From a checkpoint of a small mixture-of-experts model trained on Wikipedia.
Size: 20 layers, width 384, vocabulary 8192, 91.6M parameters.
Training: a variant of Adam for the experts, 462M tokens, 3528 steps.
Below are experts of layer 17 (counted from 0) of a mixture-of-experts language model. Rows are named router (the router's row for the expert), gate (a neuron's input weights, with its number), up (a neuron's input weights, with its number) and show model dimensions 96-191. Each number is 128 + 24 x the weight over its row's rms, rounded and kept within 0 to 255. Numbers have three digits each.
Before each expert's rows: a language model's description of what the expert responds to; "gets" lists some tokens that make up at least twice as much of what it gets as of all text. This comes from a sample of Wikipedia text that the model never trained on. Tokens count by the router's weight.

# expert 20
Release and event narration. Articles and prepositions in narrative about releases, episodes and interviews: on, during, the, a, released, announced, episode.
gets: " the", " a", " on", " in", " of", " for"
router:119134156122110094117164136152118096133139097133167098122094109148129088143108123142149095128089156115130114180125135076064128150128131103114130161133137135155163125150140144158112127100122142122151069142117127112130160144141145080122108133173115146122098129162100146118141133102089153121
gate0:130109120098121102144156120112108082113105122129128114134165093090164140117136121112098108119124142127124127117114140125105133178114140183123139164145151116083127091109129139149125122112125121106088158080170137069157115153122119100156139139117150115140101150086113153145150121104132136137
up0:099095145088150115120143131159130129120106161124138145164116105112115071131109130108143128141111163097141128138136175098105101151128140127159143138115125124103128110117102159142163144105134149172114110103175120098155097085150078163145094101122146127142104146121099160108144145139153163111
gate1:186118109111124127135171120105156153124135112130148119151160139143127146143130129137094146101124175110166136130136158110125101116123134117103120138105158165147174098111146151149145086139116086114107126109131149098116146132122112096156117103158163106120138115123137110205131148159139101158
up1:144135103096122120114139120124098153145044141137136096109093140087112136159141149117122121090121114122078087133158141095128179129131095125171130115093162119136156147136102172174154107135085128166116142090141127161127134166129165126132114136142142126103090150126121112111132139134133145144
gate2:111086122140148142148162160154137119125150066117061136099196161145133128093099125148145128128138102135146131126125135093105106108135139111144108153118144148121106113118132126155149134152124153127105131141140124142136132110182135116185094104134146073164110092116131115185128110142155121172
up2:111073124110135112133170125139145118155111052111094144065161133141168136110124095118130115075127091139156133105093178121169073159149133138114121101125115136112100146149081094143136137150100162125141147120156187134110126115130145105111077152152146117114138148144137120149088121132121101127
gate3:144158092125104179122167095131135167125130105110125102132123169111129131177076118134105129164118136121108124101121124150109133123154128111116141127107180084117170140126116149091097130140141113179156117136114154116130124130075123101134118122120097130103145148114132134170086131095122134114
up3:132121157139112122121107141143141149096105111105120138168128145160088114121126140103173147083113116104110128130144164127190157111186067129166112149148132116122110149097141089167152118144115147146194156119140107150140127137175115135119166113161143150095122090181124167080150152146139139106

# expert 46
Punctuation inside numbers. Decimal points, commas, dashes and symbols inside or between numbers in tables and data, such as 10.39 sq mi, 4–3 scores, $, °, −.
gets: ".", " (", "–", "′", "°", "{"
router:138112172126146157123105165081126109074173153094136152141084104119140144108153093154101113127124112113119115136130134167123174169145144115162105141062137139088180134110118152122146086111086145115112121147154131126140124127136194106139177110145138108152100111137157148175092156137108129152
gate0:124109084104123119072127145122099104116101112130113140150101096145149177165149123154144101123109109129108120074136116137104122138142115096090139071134125153145155120119141123101104116157154106109127139109125142087106108107129118129186101118170123100165116092105181121092129126172142128091
up0:126177118103152142163128084104074119114130188137118132128128123124134058080128137123132128153143126156122128105127142124119127120152148142168133112145126125119131091147116134092145099120114100181106109138160124124157150105139118122098163139138143119105126160170091122104146119128126143088
gate1:146137194106130134108121141147101085113147125144117171092122125142157093111113142143135112154128098125147135139149113118131133189112112165143098135123130140130115139156115133108126147132111139128128142133099158103171118143107069151146114128141150141122121126139096151127102124136136124146
up1:113133146135104124099131144100134112108120135115122163146104165112167173121126128097148173145185091140159114178153090123144124130130111143085131113136120109112128175159148116140096161086109155120145155091119140114122130105148128116126130171175160123132138085122116133122124119096129094134
gate2:166112118143133167121129133102089126080108102126174136184158086129148086151128123116119171126131164100127164118159103176131131147120143159128082128092157138114128134134116099114087106132118150127124128138033131142124124143114107140123089147146163098116140078119157176079109152142147106103
up2:148093148121078110138155147098134153156106146131107127137132120163156174102128119177111108147151132115130143128092138147153108113131130092149125142126115143107106135130119164108152173100143115137110110147175106163135136146087089091129107099142142127158144110159118106164170156134151167149
gate3:110082142147087126118140129166150139129140146114141147152127117146088136159135113150086125120121145135075140134118113164132105106118125113078137105174163114124115141117128119145123142142125129119177095143137125160135126136169161110163158110149150139200123133123126144109145150134101136164
up3:118193129142149155152122136085149136089132145146118104164172142106123113168125100156086160132112196133124106129110136133123160122117123114112102106136125110139148125099151124103104103146071090121138134145099116129134134114131099162103119087108100175112107131155117112122152126170143124161

# expert 42
Digits in measurements. Single digits and numbers inside measurements and statistics, such as heights in cm or ft, weights in kg or lb, route numbers.
gets: "0", "2", " 0", "5", "1", "6"
router:133131164106117105127132102136137139137168146158163134124110121143160164112118119150115129134122118137146133137090107116166109069182161150098126152129154135159148141146141153161138146096145142150130122129173120131127173125125139146137141147141133104113098105143130119100133094123110102155
gate0:130137078151122174100115135096095180077123081083106110130173147166122128138144109135127126105120178160119135089133160129130172151114158090082140156124105128156145158117126130127126109125137133105175101182089103124162051120135125155102126133111131105124130112140152127083113081157149132164
up0:115146115155160134126141137117092150108142110126121132144149115121118088129094105142134143129129117167157084083156136115112150123157079105090107148126091135125134092137087111115121125141115085103114149135122142146127153122145141122146101120104103094119143128177121084136094088138163141090
gate1:126114096124114146124130163107123118150109091144149106105100127140105090090140151112117126143165142113140155112124106139115132133144087129180128130128133127127141117118123130133065190140072125131149107100124138120151083078126101148158134137152133172145093139101150090075128112125122146099
up1:117137154111135146176132149132098120113141082143092141174127106116138158115170129121106109127060174149110137115120158135139096116131138166128121121151112146160108160142106131164140117117099128110125071113096113110136149142143092146123132155109156131138155115143148151166119105112134124075
gate2:113159132108076104105151147104112157124157162137108147110173105166144077103117122133110104134135134113099154126137150062113106124148168094096108112156129149170144097107111106133107144082120160146160117180158120204139129140183102129117149162145130139105125147118178074131150174089186144092
up2:117113108145119184114101165110092127123140165150085137082114112077124094103140110103151161145119151143118151140134144146112118094165078066103130130150141097100151129147159158141125141152126143118131127134130110120102088142108159132131120160123116124151098114124167150127121112131143134157
gate3:150121142125117102059138124128134150132113080137126187097122107133143159107100158110076141108123160140139114108125106102121124129114079146173131127152099094130119128099147110073133129101093155132120164098128137120081112070165127122166146133086138093165153130121134111102149129115138176105
up3:141109132124129107104135138111137123117146112121088138123134121125133145123106135096108128164132117121107112120111115108138139118086143132128141134165148127170144129130180131116098118110129171119139127134099136130135110128137142117122143139130134144149103120108193125100135072118051147095

# expert 41
Table row separators. Pipe separators after numbers in election and league tables, mainly at row ends after vote shares, plus sentence-final periods.
gets: " |", ".", "|", ";", " a", " Liberal"
router:152091112156146107098137137123159152148152132110148077149120131128098108131067138140125150117131130132126145117105124149125138109136169129144155141091115111113140140113124123116112114161125117084127145170124114113159134138124126112139090167123112145145099108128121102110121171074132131139
gate0:089145123120188107146088134178142160152101142161138117092156145139148127171137130164124095111110125146135102120110080105119114110121115136091148124123144102127114146111136151110149088117127123144155095152170123162132090157086144124131141162139165157143127110153161135101111129083132143140
up0:124132126149134116109103141163115127114125131133137140179111148111139079099129150108130139120137118121139163162139141164113125172163102127079065125151096159094120127138117121108098123178125129127170138143091111129110126115158131116097114136124128110113121149125144168141141151136150163135
gate1:121131133123125130107093119122123179158132130101130127084175187150109147088125126136133137150111149140146132124084121141140115143092158129124114116114124155122089141122121131108124122107159125102099126115102165104112102141121110112140160148104129148133128110140126103084113091142135077134
up1:144105147144120119108129124100115186145109150064133101154168129136068139146103152169165156119113122125094111196090090152180147134076139116111102140128117174138136121143157126111136162136145132102116083100110152108156097116132172147107155163096135114092120153151087128129162154138099073121
gate2:118149143114080106107133126155110124096140149115119151130131077131112117154128147119175105094085136159147123145148157077123140149136166171115123106152116204157120147096138131141073130117139113125147105150113135113092137112124105107177163106129116144135161123130162140095131120153156108073
up2:138141137122096098122167132162131152142134147124124147141112122174110104150153137090136102117124121145173135105087140129109113137141145115139147145128117114132122146133131135129107144160135119111173106096156126109170107120143093152112145159141123118114131143181090116185115102126150111148
gate3:147142119115132099085141125125098125111122108133155131116096148113102082130143140144122092108075077141122137102145115122084107146166095150147160131143120084122158129124125140129121128112127110090130128139150136116155123171143128100118113143147129146171155095139079125107139126097117121169
up3:111107125102151110130070175094127115111093123117140149130102126111116084131158118071098104105138110167154145080102116123144154098144126140111103145137111126100105122100137119116118162102125121144190102156114105133158176147098109129110055117109134177110134149122107144093156137136108117110

# expert 47
Function words and initials. Articles and prepositions (the, of, a) and first capital letters of words after headings, such as A-ustralia, E-stonian, My.
gets: " the", " of", "A", " and", " A", " a"
router:121136133141170087151116098133133139075140117139145123150142148081128120083146108131100134116138152157129170122113094111109124162159147154115126124123132167097162145130097124107129116116114115124105168146177141129156152150116140149139061114141102131153099094115108128175061099130148160095
gate0:138161119100128170084068122147118183178116183111115166125145102153147147092133126125109113133111146144099091164155099114132169166101124124120133156125101128122127140145113123139093105150124143147148135161125114082170132123141149141165129060119116136153143133126137111133118138097162118120
up0:129162136168125175138139140157089090142106139107167118137114096150122146152196147129079142122134114115142126117118070111134127129119159143098096145124133121146111135168153060105140151162157135143140070149100147172143108122104113125169171098130103130155095140126080182154113107163148120110
gate1:090124138115148132107074125172135138139170102088149158151118166124109158088135167148138137090157161145078141122115143116175121137136123111074114153148153154143142122112107128149107111169114146128139120083145104175165119125120152160145166170151197117117095124083140136127156160173117114120
up1:124101106120124133117114129097118085156097110132112174147106178120130076115178127140106130166121133122141150127181146155094123127098131115156160112123108125122115153162158151139117126079132134144131129172104127119134134125131175091155128092137120112104090118130092141127118120113128117154
gate2:148121131136130127155161134170098116124092112130137139098162144109159142089126141159090121181085126127106086149137118099130163141119098124138165146099078186122147124167093108135082069135095156107131134122141132134151161148099133138128117166153140121083112132139141118131108087098146121097
up2:097151181109107124135112147133131146150079114106153160119139121117161132102149130110137111131161118109096163155151142155157157077127085120124163151117130125078090143163137120159096117138181149134137117125127096132097128127105137119120145140125153141094159137122145124126131153097182156092
gate3:112110116145142142139135130115144127111136165123158111109104108128135082151091065162118096147150145134134130101109103135093119085157098113125117116073073120115157141124103135165148124117085132124139130112162128160129152135132145141074120067123128142160121155125093128090151109138115126128
up3:131119160115153136103145147157152094079092108138112112130113103132132095135116120144117085160129134102113104140123116108115103111117170158123124131131130134128143148131128129088113131130128158145152145146134138099123135149136074075110100102095126131153095149125101138109155140139186137125

# expert 36
Quantity and location words. Prepositions, pipes and approximators before numbers or places in geographic and statistical text: approximately, located, nearly, to, of, in.
gets: " |", " of", " to", ",", " in", " and"
router:127126120150104127084114155129143156101149137123139139084112109174116118099119113150087156130107113151141101143150117131147134120133144105140109144109124152111098126108142113153127133146115076070133107119121092114097101142111147140116130110123111115143104116126106140133184147107149134099
gate0:125155155135102105132122141085169120102126139125125129096169139175132081154099133150184128106137108127137164127078105159131122107145162136146158098156139074142136108175117136163170144094113102155095088108131111092201120146103177143148138153131141087154090142146110104109153144131147078119
up0:112107138134096108118135110090192105106134171102121164136172118116136117114115146088160175128093161121161133130132105149151127122142174131134145118128152142128153129137103191123150137138147145107150125124108126138124168120114095120170083153119137130134131135107101145127119130114151089098
gate1:161147133136117143116169087103123128125125087114129131139129086103120111152123125135140129136156135153124122135123102124131173170132127090130133145132107160186111152153122150130095183147110147080133099135147100165104146123113158122099096142115118137086137179180159107092137118179120125127
up1:106155113117150126163107117095111136077189157107125121106083094145108149091091110118096154171142127118116098094117135126135172152139107127089110170116153128159141128088109102095127159124099123102099121145156106131111123125129112125122131147123139107150125159130085131110110100125156123125
gate2:128124151116163122168158135138166142118136179134138158133106158123148128111142171172155111116159116137112139144112139083093143116134158103086144119133097142146130118120108103129159135169110121118081100106117114167095167146103122104126083095140108118117123128101143130127126109097105148158
up2:145151113121135129167110129192085145133120099110073112129161137099111124150139129113117145120126116113131131145109099134143160118176093103094132124139179128161122173158149111120100102105080130141168125106124118131106113107113113136164117127085144133120150137111135151105136128158062134130
gate3:121109148108125114176115150114111112122112131102117157095110149111098138095123180118180125131135147115105096149129101107140118141158108107120107117073095130147149087121137145149136139116093113125132147127140143113125111098127078165117141095150152127117140155147133191130108149127114159147
up3:166132158116093120119128132122180095114127169066132151112117167110129091092102094090149124109157128123110126147145130103152157143122155106156148157131147160101131116081136104113137165156112109088095142113092152137104080102108125142122116139123141101088131127134148139134164163124136099132

# expert 23
Markdown section structure. Line breaks, blank lines and equals signs of section headings and table rows, especially in election results and succession boxes (==Charts==, "Succeeded by").
gets: "\n", "=", "\n\n", "  ", " re", " ="
router:139134097113120125127138106136138122121097137136102116115110167118124099109132154142124120124117150121142141107104115144096114155104112153156132131099169112163100093123141104151109179141098130172113132185128153122151151069121124141135136129139119130146147141137178159130114077126144120104
gate0:151110154059136156140120133116125109103108136088175147086164103165136101134146110118101120128185148120099109124103134132079128136102132117137140130162133140148118107115149140111141096152119143098125131110115136163090127109142119142143180101135132130093092137147109112095157149126140144115
up0:116124147084122113101121140113149150143131159123136132139123143091148150095136125129081141125098079146136104117130090124119127131122139134110046101109154131131115169125127143141112110163155113126120107086108138096146134083125124128150112135125116121192133132091129162125105095145075074129
gate1:089139119161153072124169141125147079093138096106131121119149124129122163099164117099113123124145152116126160114125124177119122128112127132111118113099120149100126114115150151107176159119134135100086131108164149127100139157130116143136153148152110114123124145111109112135144117108104081159
up1:140151087126145112109136096169128082146161085129128131170148134091178107100150097145154135091076155117119099101115119114096123136131163172100094150101106146156076127121142109109099138068164094134105138137100136120127127134125125126114119163121111105137135152097145074105137154084104141126
gate2:123155127129143124132155188112130145094119115125127102136149137100141122060116122142139104133125117100147154123126065099150146135134129127099119137125140133106137125138132129120046116128132132177226133120107123116119103119143166141129111154133092134120158121142152115126105124152117105145
up2:129180124157130143088117110133140097144154144134087122125137135123142095134157110112127114132131126093120138151146106164141136143108124103121141111110094129197114100122155072149169096121144132088112126118119141115137127143126118175102132112116096133119161158161129125154138124124092145106
gate3:171134051128154126109158113113145133105106150173106126168172160124108118139097107113138163084154109141103111108135128110121144109115170128125098158120088134142110126135128118122116179118117144139097160166139080149143110118155107131116154140130138124130155114138124137137128109136148093101
up3:146104088119125104136134109118135090139113153138176122147119107125080101130078152126126156148111113147115105119098121137155143140144155103118140143147099139139153093163151107075164138133122132117098105141105104111098130127195137124135100117183110142112110162119151132078136128125139163145

# expert 17
Foreign names, accents. Pieces of non-English names and words with accented letters, such as é, ó, de, Juan, in French, Spanish and Hungarian place names.
gets: "e", " de", " of", "o", "é", " in"
router:133120112125126165132101135137139175132139107099158094160166116119141182140161111117102093089151102104169137153145166119155138131132165087122104125078140125110118067115161142094133114115114112114135127085155117135118136140107094069171124122142161110111069168140104129117148124152114124096
gate0:131118115152145161118077093177157148133123129105134146148155164115144107127131110134146075087147110107104082124172135124120103139116137104093131149133108134102120094097128095092111166151111124141104158140108119154142156087107119076125113148102164110111118133166158155112155141080117121111
up0:128124110095148163119138102139164138137161125114116145125154144122172147093116135133123152132122117077108111148105119141123147136180113122183151169126148154122163162090153157135117134092136126098100103135172125114135095125096128106178108114145157080148103143141119164127139136145127103116
gate1:141140121128154063122113154128122133134127122113143102132177137109149130139145110143137115106146118114085108117136106124132143185118115111091143129120142132106110088079161189124136126158144133108121147149108148089117137065140147098189141128118115154123130169107148119160144145075109134141
up1:136141108126163127087162124120116153162107093158108135111193154127122152147109139108096143110152094119127139120121094164129131136131114132118074163103140092104152116151142130083097118112110150128109133150094092109105106107123136131143109142130088127110115134129102135132137103097135104064
gate2:111178170110161158109106144112138098142120152158126151138129099144125109148147143129132120113118127141146146139139164105117126125113143133102092129142127124118133104147131130126092121172125078125099130129159145169110113144135113064160135159152118166114131109126098159150144066126125106086
up2:123133120121128126120130109113119133171133126149145121125162118104132172162102123225154118114112149128150117112125172118116089132116127060174100085135118114098148125111098150146087101129084098140120104106126131115134129133131094121121156143128123134162123141108131119114156099147190116091
gate3:136094143099110077117152119129127128146141134130112122134155122116126157184142111096120095076111123141131130112106129153134141119152116120078147132117103163140151104103102107123165082187125138164104128142151112139125105178139184127155114097106130152146109142138118162110113143086124129109
up3:159165127130110086130106161136125118124153159076151150107158099124116152118135118131089123118127079115100125121126133143092078138142145110153149120106091131117132137145104175092128165142132119138162113074101081129103118101162144115097110148151140098164132165143108126140153150126137131163

# expert 21
Paragraph breaks, time phrases. Paragraph breaks, heading equals signs and time prepositions that open sentences or clauses, such as On, In, during, until, announced.
gets: "\n\n", " on", "\n", " in", "=", " the"
router:157123145124138123137136148138096108129124099117123143132116087125141081139103123163120089126115136072151150131141134110138126170098133133132142152135154116129163090103176117121126085067118121146117095125144151102130141115111145084119134091095072153099140128115132129151094129118074111130
gate0:139127155123144151127137139125165148098106181134160152133113111122179099135126086115120109100170153134115096083097132170153151126084128118152128114144130121155137147124099132139102145096121156116098127088173142179122143114096124132138092109128145107137106189136109135113145169142111131094
up0:129143165132108176167127145106111164136128062119067132135120137164117142128126147116091136134130166141170121146113096127150145111115100132122143130100154133149143102148152183129144110118139125133123150112130159150142128144105102122133143159101095133120102115149084157145089109147136084128
gate1:134163138157150150114149193133100134087139115102163104133118125154110101124101123124140117099102115137108102139135106134168130150133116209111094089126130171124152118126169104129112069135132118111106148161150120149160120115145097160103127131097144148170101115121171130143095124127090112122
up1:146132125157109116107111114115138121163128154137147107118138133131152159113135072148142121156108121187128122156159160128154128132112170116120150119150115111141081114126134145153171165176151120154129137143120111092140095095136163127121151159117157109137112109140148144109130158076145146129
gate2:109132116153125152122120128157140156119130100122128153156123122109157137099139134169143095154184138135097133151135129136156109120125120104099057105129152110129099098103115146147136100109149095130102151129127119124131139099118141124136133138113119141131108109138160089108131166115144066119
up2:096156108117127151118086114136107158141158134157106102121146133142118119093126122153133144129140091120159129101114182154116121168130085151148158183109130148152145128113092095118155100154075153091142118108126111145147110105167123126168126136128085135159154162128129156128117139097133105118
gate3:178122101159187084132158126133134100105129134116106135128134096167122130112111118130113159069149087104176117164115129126171189104096126117101099129117129196142100169147129137149149145171147151132085135142109135128140117142127128128126125138104145130122115103123124128107107161151141125117
up3:153081111081110082078186125141124088065143077141139124109155109122140126134150123056124183129124099183144135125107134149111116123117136161115137137141126140157119088140137118148102128143135166143139154147122159146122125109180087138135123142139131193144139128141082159131113136096120129113

# expert 16
Mid-word letter fragments. Short letter pieces inside ordinary or German words and concrete nouns: che-er-leaders, z-ur, t-in, gun, machine, stone.
gets: "er", "r", "=", "l", "t", "d"
router:114130165164156136105118158153157151166197155129095127163164144141110160145129151125146131097129162092167121126147116121128109151142092098104122114132138096135106119127116098151122151114156072127165098115134145089155141099098112095129124134094087134185080120134136138140134155144139124153
gate0:100147090149105174116127104143143161091107156133110154128144100142135162136117152126123134112167105084113122146085149135134096115152087109095163128091122105124093153092106135098130143111100077133107114110137162142144120102128066122134157141166137100156107160107110115131096136142090146142
up0:106130158102110159146074135124165132136099103125147160129118132147135132074124166130132136115129094158150106112097086092146118139125145106138201111132103133127114170157135110188137128076128153081152167143122124137132063166113102146080171124132167112110124198161109140067117113109135147149
gate1:151145169133167166137129171163103133152113117127144091140146135097153106174138159140189151113120140161146131115112166133165113151155155131142117131123117156121117123113128140147128100174108123121148126086132115101105158139094122107131145138117127170137101146154099089102165140150153104140
up1:089143122172116139126103100106159152144115169128161103146157086136115111163165147135099127093124105114157097155147136136179153119111152143153119138113141141085135120173149121125117153134113102106146139099099117138127118166095136114115148146119101156154121141128122134137085111162118121148
gate2:145150123135085143094117128182132107146092119119120159129100147164153090125133146128144133092138095155126089127110087116132146136076130183122161138122121139159117169132177100110144104124139125147091169133135133173083162103114118115088142139135130155153133122149157124156184132144092108127
up2:149114116139121035119146137146154151124117131146121116104158112105158137158142124130132116104131123170144137094111117118149136098120120104135096147128124155082118133195171160142129108111134113119125138113159120133110094082114163107108086148131150150150131106099122127126137107109130119154
gate3:134116109161121104122138137145117124095175080124135082116119104126142153139127154142103152159151109163109147127105105120124112115111119113154090107134155074073147123111154140145128115134134137111133134132117119142148129110136124123162106111108112177156144108139168138110130120161117136090
up3:102136141111140150175184101100146105132104154094139120121139120134107078144189143085132121117087129131110081139140128091148093121116134100132123157059137121133107124145177157130141142140141115110143146088169146103103166137165099104132159095129138131122153153158093109117115164147121105098

# expert 37
Descriptive modifiers, list connectors. Comparative and quantity words and list connectors in descriptive prose, such as more, most, many, very, and commas within lists.
gets: " a", " and", " of", " the", ",", " with"
router:130164145127133121120147137114132140137160102112159163148066140129117117139051151151166107150126181140114117145101132145094119192126170130120141121127139120099134124128127105124110141141150124117103156170147132087155152124119116143118091106128097143134101120114101096104118147110121112154
gate0:149099143102147133151114186080124125137136144084115088139153136123101132149128138134132117145192101157154183136130152142100124139092093130150113126090167108135091135080116163170166148120101145139097101129155117151137132137075059124175144105134113143118099153149186126106110092125081099149
up0:128139118176124114153121101139120113114119134153136163099145128102133108130167104098146097134109150127139125097119130110154139100197108135118134127146149153190120177163184065110116114110104097102153111109158142140108132081168130115099112122141148097151161069156120102114144090134117105094
gate1:100075133090159136150127160166138106101099141103101173128113106116141150086070152159126130165137110149100160133123163131069146106122130143145154137144093159120110163123152159161107114132111128097082134113104135136098124137133169162155129113145126144136131144099136128188147142084132144107
up1:109152127145105096092199087192151101179120129122180152146099175180128103135115139122116115115140109146136104140125118163117151121127120158126194112107116105149130150187147140127103147126162132136077112145092153104114163144158122113116124094135137148129113137117174128124060139115142114147
gate2:124134142104164147132121105134141135138146132120143149126126054082175107123159151111158123130130140133174135125134113102147157108141125096114129103136129098085106127157110140156190111110126183126111145112162149109125125108210122133136124143134158120139124117115110127117059125125123129112
up2:133134160144148152132151091086126114116120186139145153118111153168127145135129082115122158101151138140141125130140108152170148170132159153141126116126155091091140151140071157136161143109176152121138132177147109117140124148085109140187100107115122105107182094129106071126125121105093143154
gate3:108144119144086121105131091133123141119146164114140146138122102103113117141129149186133075175153144068112107166122126106089114184115136152107096112095107116113134136136121147138103123169115122150127143139162150107125191135134118096137123086098087086077174097136151127081098112118126098126
up3:120126115189154123116084155125117129110155086151115148127146114169142116121144113154178119153145139126138077098111109119114127093165078107159154157102110133143078135124138107147126128146135147136142132152090125111098151128102121121173164149124099123107127113099148100116131118120118115141

# expert 2
Separators before names. Pipes, commas, colons, dashes and words like by, and, or just before a name or list entry, as in tables, taxonomy lists and role words like drummer or songwriter.
gets: " |", ",", " by", ":", "-", " and"
router:174138150130120137113123136137112098080138149136144127104155148153107138150091134117126086122152148140125117122128125112156159125137135115100178104108137090135107124099128111105124104130144148123137175131117099149149094158132084098098125130132156158129130167137107121106118146149147135155
gate0:122135136170157120107152130108091122138113090193154135147164134137175138120153138165117099177097108103165125102140122125108076131174131150145108112168185133123109129128119118175120141115181129131115101123136114131118158121098123117173166146099130148171103135165142148154156105150109111145
up0:153141139184105129129116122073141118093105110110135154124154148159112118149124168096130151123102105159086109124135141138124127116176142125135118160144155135120141100122142155107101105135134105127146149137111140122106126133108108146173158095101091142146106119130124129133115100169117130150
gate1:128098104108092141108103140129185142120144133133155118135147141139153104137144117149165131128131120156120126131144088158128157178146135126135137115113089115149156132115106126118116100134122099124096141117135143123120118119117152117099127121132110096146129145114137126135187132130131149125
up1:170107162124095127167162153102165116112075139112097115097110096119137123145129097108108124124099119095139117161163146113131127144121173160147137128115157154200123124172115142122105103110158129090159096081085123116103127128153127101126115150096116154116136123148091102133095115150101114088
gate2:120136130112102139137113130122145109097169140154134144120190110165151126164082142142124109096112103107134097096159091114178144105114158064146127161152119105117121117142101136106130138120115083138117142105121115136080110134147067110116117137164143119103121146158105148123184100135137105114
up2:146121110135118101114140132165122096095089114131133131138144104129106130073102179111151165095109128123136142107132108097139159113130134108104116080147162103114112147126132125146114156096105120118134108126107141118136114155091101139125146156126127146116156105093129161151117115143157097105
gate3:123120113138104139126090108118141154145113158148126168142172122075104118108086125102127163151120136123118147101123160139095170102140090109112156128109185146157128178101127158150156160162118143131133122102131131111121104082097103125133129120145131074099140127113167131166087154133111154144
up3:112157101120104093131142089157133149138159107160073122081133160154144122119162131136115174125115117125124092105157113138128100130151179135127129142147116162142118109146174138156108122134118106129075084144111123136117111155125112095135105126104131147090107106107069123115151124132103112123

# expert 15
Infobox and table separators. Pipes, colons, slashes, semicolons and list dashes separating fields in infoboxes, tables and stat lists, such as "Coordinates:", "LA debut:", "| 19 |".
gets: " |", "-", ":", ";", "|", " /"
router:154110095153120161119171058092099116114119133108136115110158136114135138122120126099131140127089153141092151153158117155164153115111146132080142137163130114098166130110162142136142163120147101125107174152127147153110106173137144136096122084117162105161078108072134131132156093151183100117
gate0:147140127139121121102117069205144155186119127121124156141154143104144120124152105140124125137139124108081113107102142174163106184109108149143119112133091118139133131132120128161107133164104118113125103121057190142146126119154166092126106162152127124127143106128152100129131134099120123132
up0:157108130140088183166128099169134098122126103137143089110170100151143118090123103128126117107145135110103124167167126139124102112118153085123136151137128147157109155147141143127123151168139137099156110116124097101135118103111138172148145156144140203166123102079113173152153121091163116136
gate1:135130143126143109195100136136129170147141110105132114154118139140141098142151097077131078103144111160149123107144147163124125121126107125145129103142122110138121108102135141124118152088117114127117141157177144167094145152110063123133139130127135146165128131122115109110127129139147134092
up1:116127139137168097076121138118135148086119117089164133122144134139103072125139161152112097142159143140112133153128168130113139128126114126160132101088118147135104106133157092104180145164176106114116132150151181134134117125142112134130102135180148116197101155128125127121171086155123137128
gate2:124083208118067147150166135135121136105127085157131102103163130155146157118127111130077140140132111128143145100112105099130114105104142140105137143116154154117166130191128158179073154159148113130125123125118121126157077127111125087131091107132084122158117177127115112152166123103108136162
up2:130132107117128121111144158108111122146117141094141093118137136110141143169127102163150084130143105131134079124143147121128134084089157097178114138124125146118137122166157099125105119108113141136125131114134131148133111137142093163114106083137164102134077136123112178109084124095138113103
gate3:108109129133153119142154127083117105096087134159057128161130117126138123139118102128134104159092146112107132120133096080120133144154102162070080127127120162189141220120140091153133116140114098129081147110093106141114177136096143154137083132110115169189170082106156128182091137183135153109
up3:135139118132104136142121102136122204178106084079122164102147095151141131143130132157157089110158154140122109118157117123141155133143119122116137138103114146109129148140127092125099126110138061123110156163120136157159118121132131131177164099130113135154123133164115117141131132116159172168

# expert 45
Sports stat codes. Digits, country or position codes and score commas in sports tables, such as QF, BLR, DF, and 6–3, 4–6.
gets: ")", " —", " 0", "%", "1", "0"
router:131130172148090158121148115122115125148110098124114116159119098127147174088111130093151125139139127160131130155132152120160119134124098134108162125124152159109101188154177134142136154109097148114143082125142117139082106063133142081137139125144147125107151106176117097125151121165139089152
gate0:106108131109114135093110074184159077125118142133089126128186137142144122085140120115156106155129148097116147099106123123122150154100147111136141120109070137155127116127127086157118103180130189119089137108165168096135102095155123172183135122147123141135076139125161084153152141167137151125
up0:116114125152095133108155112180149111152170150124122083123170128084122135157114110083116113125116137126132143151142083119111146184153138075108095117109119137127120113082146150126111132111163150099119110126125101101115105125168111134164127120136139135165120120133124178160143157105095152113
gate1:083096150092094067126113105138161097130132091143156127113121157107127148101086100167131138125152129088094175100131141103153101131101130165147154169130098132104120114117126163141121142173166130172144126121142089122103126129110144086114150079142146171093124133107130097090149101115120163173
up1:151151173126128108136159107133138119134156153137169165086145131161144152147137089185093113130124127106124134157124119102150106143129121126115131128122121109089154103144124151159147117105143117125142160190134151117158189154131117151150154131115116156127111103109126100133056128109121149191
gate2:175109099158084158169129150129136115127113110126124146116156138108118115131126120100108110140161139113091144116122137130114129156143134182103168098144168109106172195120104140098110104141128119134113059130135100139171142126121083103129125137131108112125097144121106123139151113148113129155
up2:092137136133101106178107150144129100155102088123126141155119139105111140139127094126152126112140142130145134088116105171150118123125163128107096145115175144135159100134184082124118144096137104115138131155141160153120155137101112113119112182120133104132140099125130123151149144116087141101
gate3:117101121127107150108208162123113167124110118136145163144166100138155137118128185103163106143120135110127108122099108141126131094149163132080137173108155133119121151138146159114119120138130085147099120138159142141156122135102143101139136110148179122099129142131117149135116110137129169128
up3:143170119123136095116159078127194128154164131124097143093114105102144109149133136086116148099161103140083153144193106102089123107129097154151108151153141095089108113104073136113160115131130159148148137120097126104138109126087114114183116126113131123157076139088101134133121150152137097155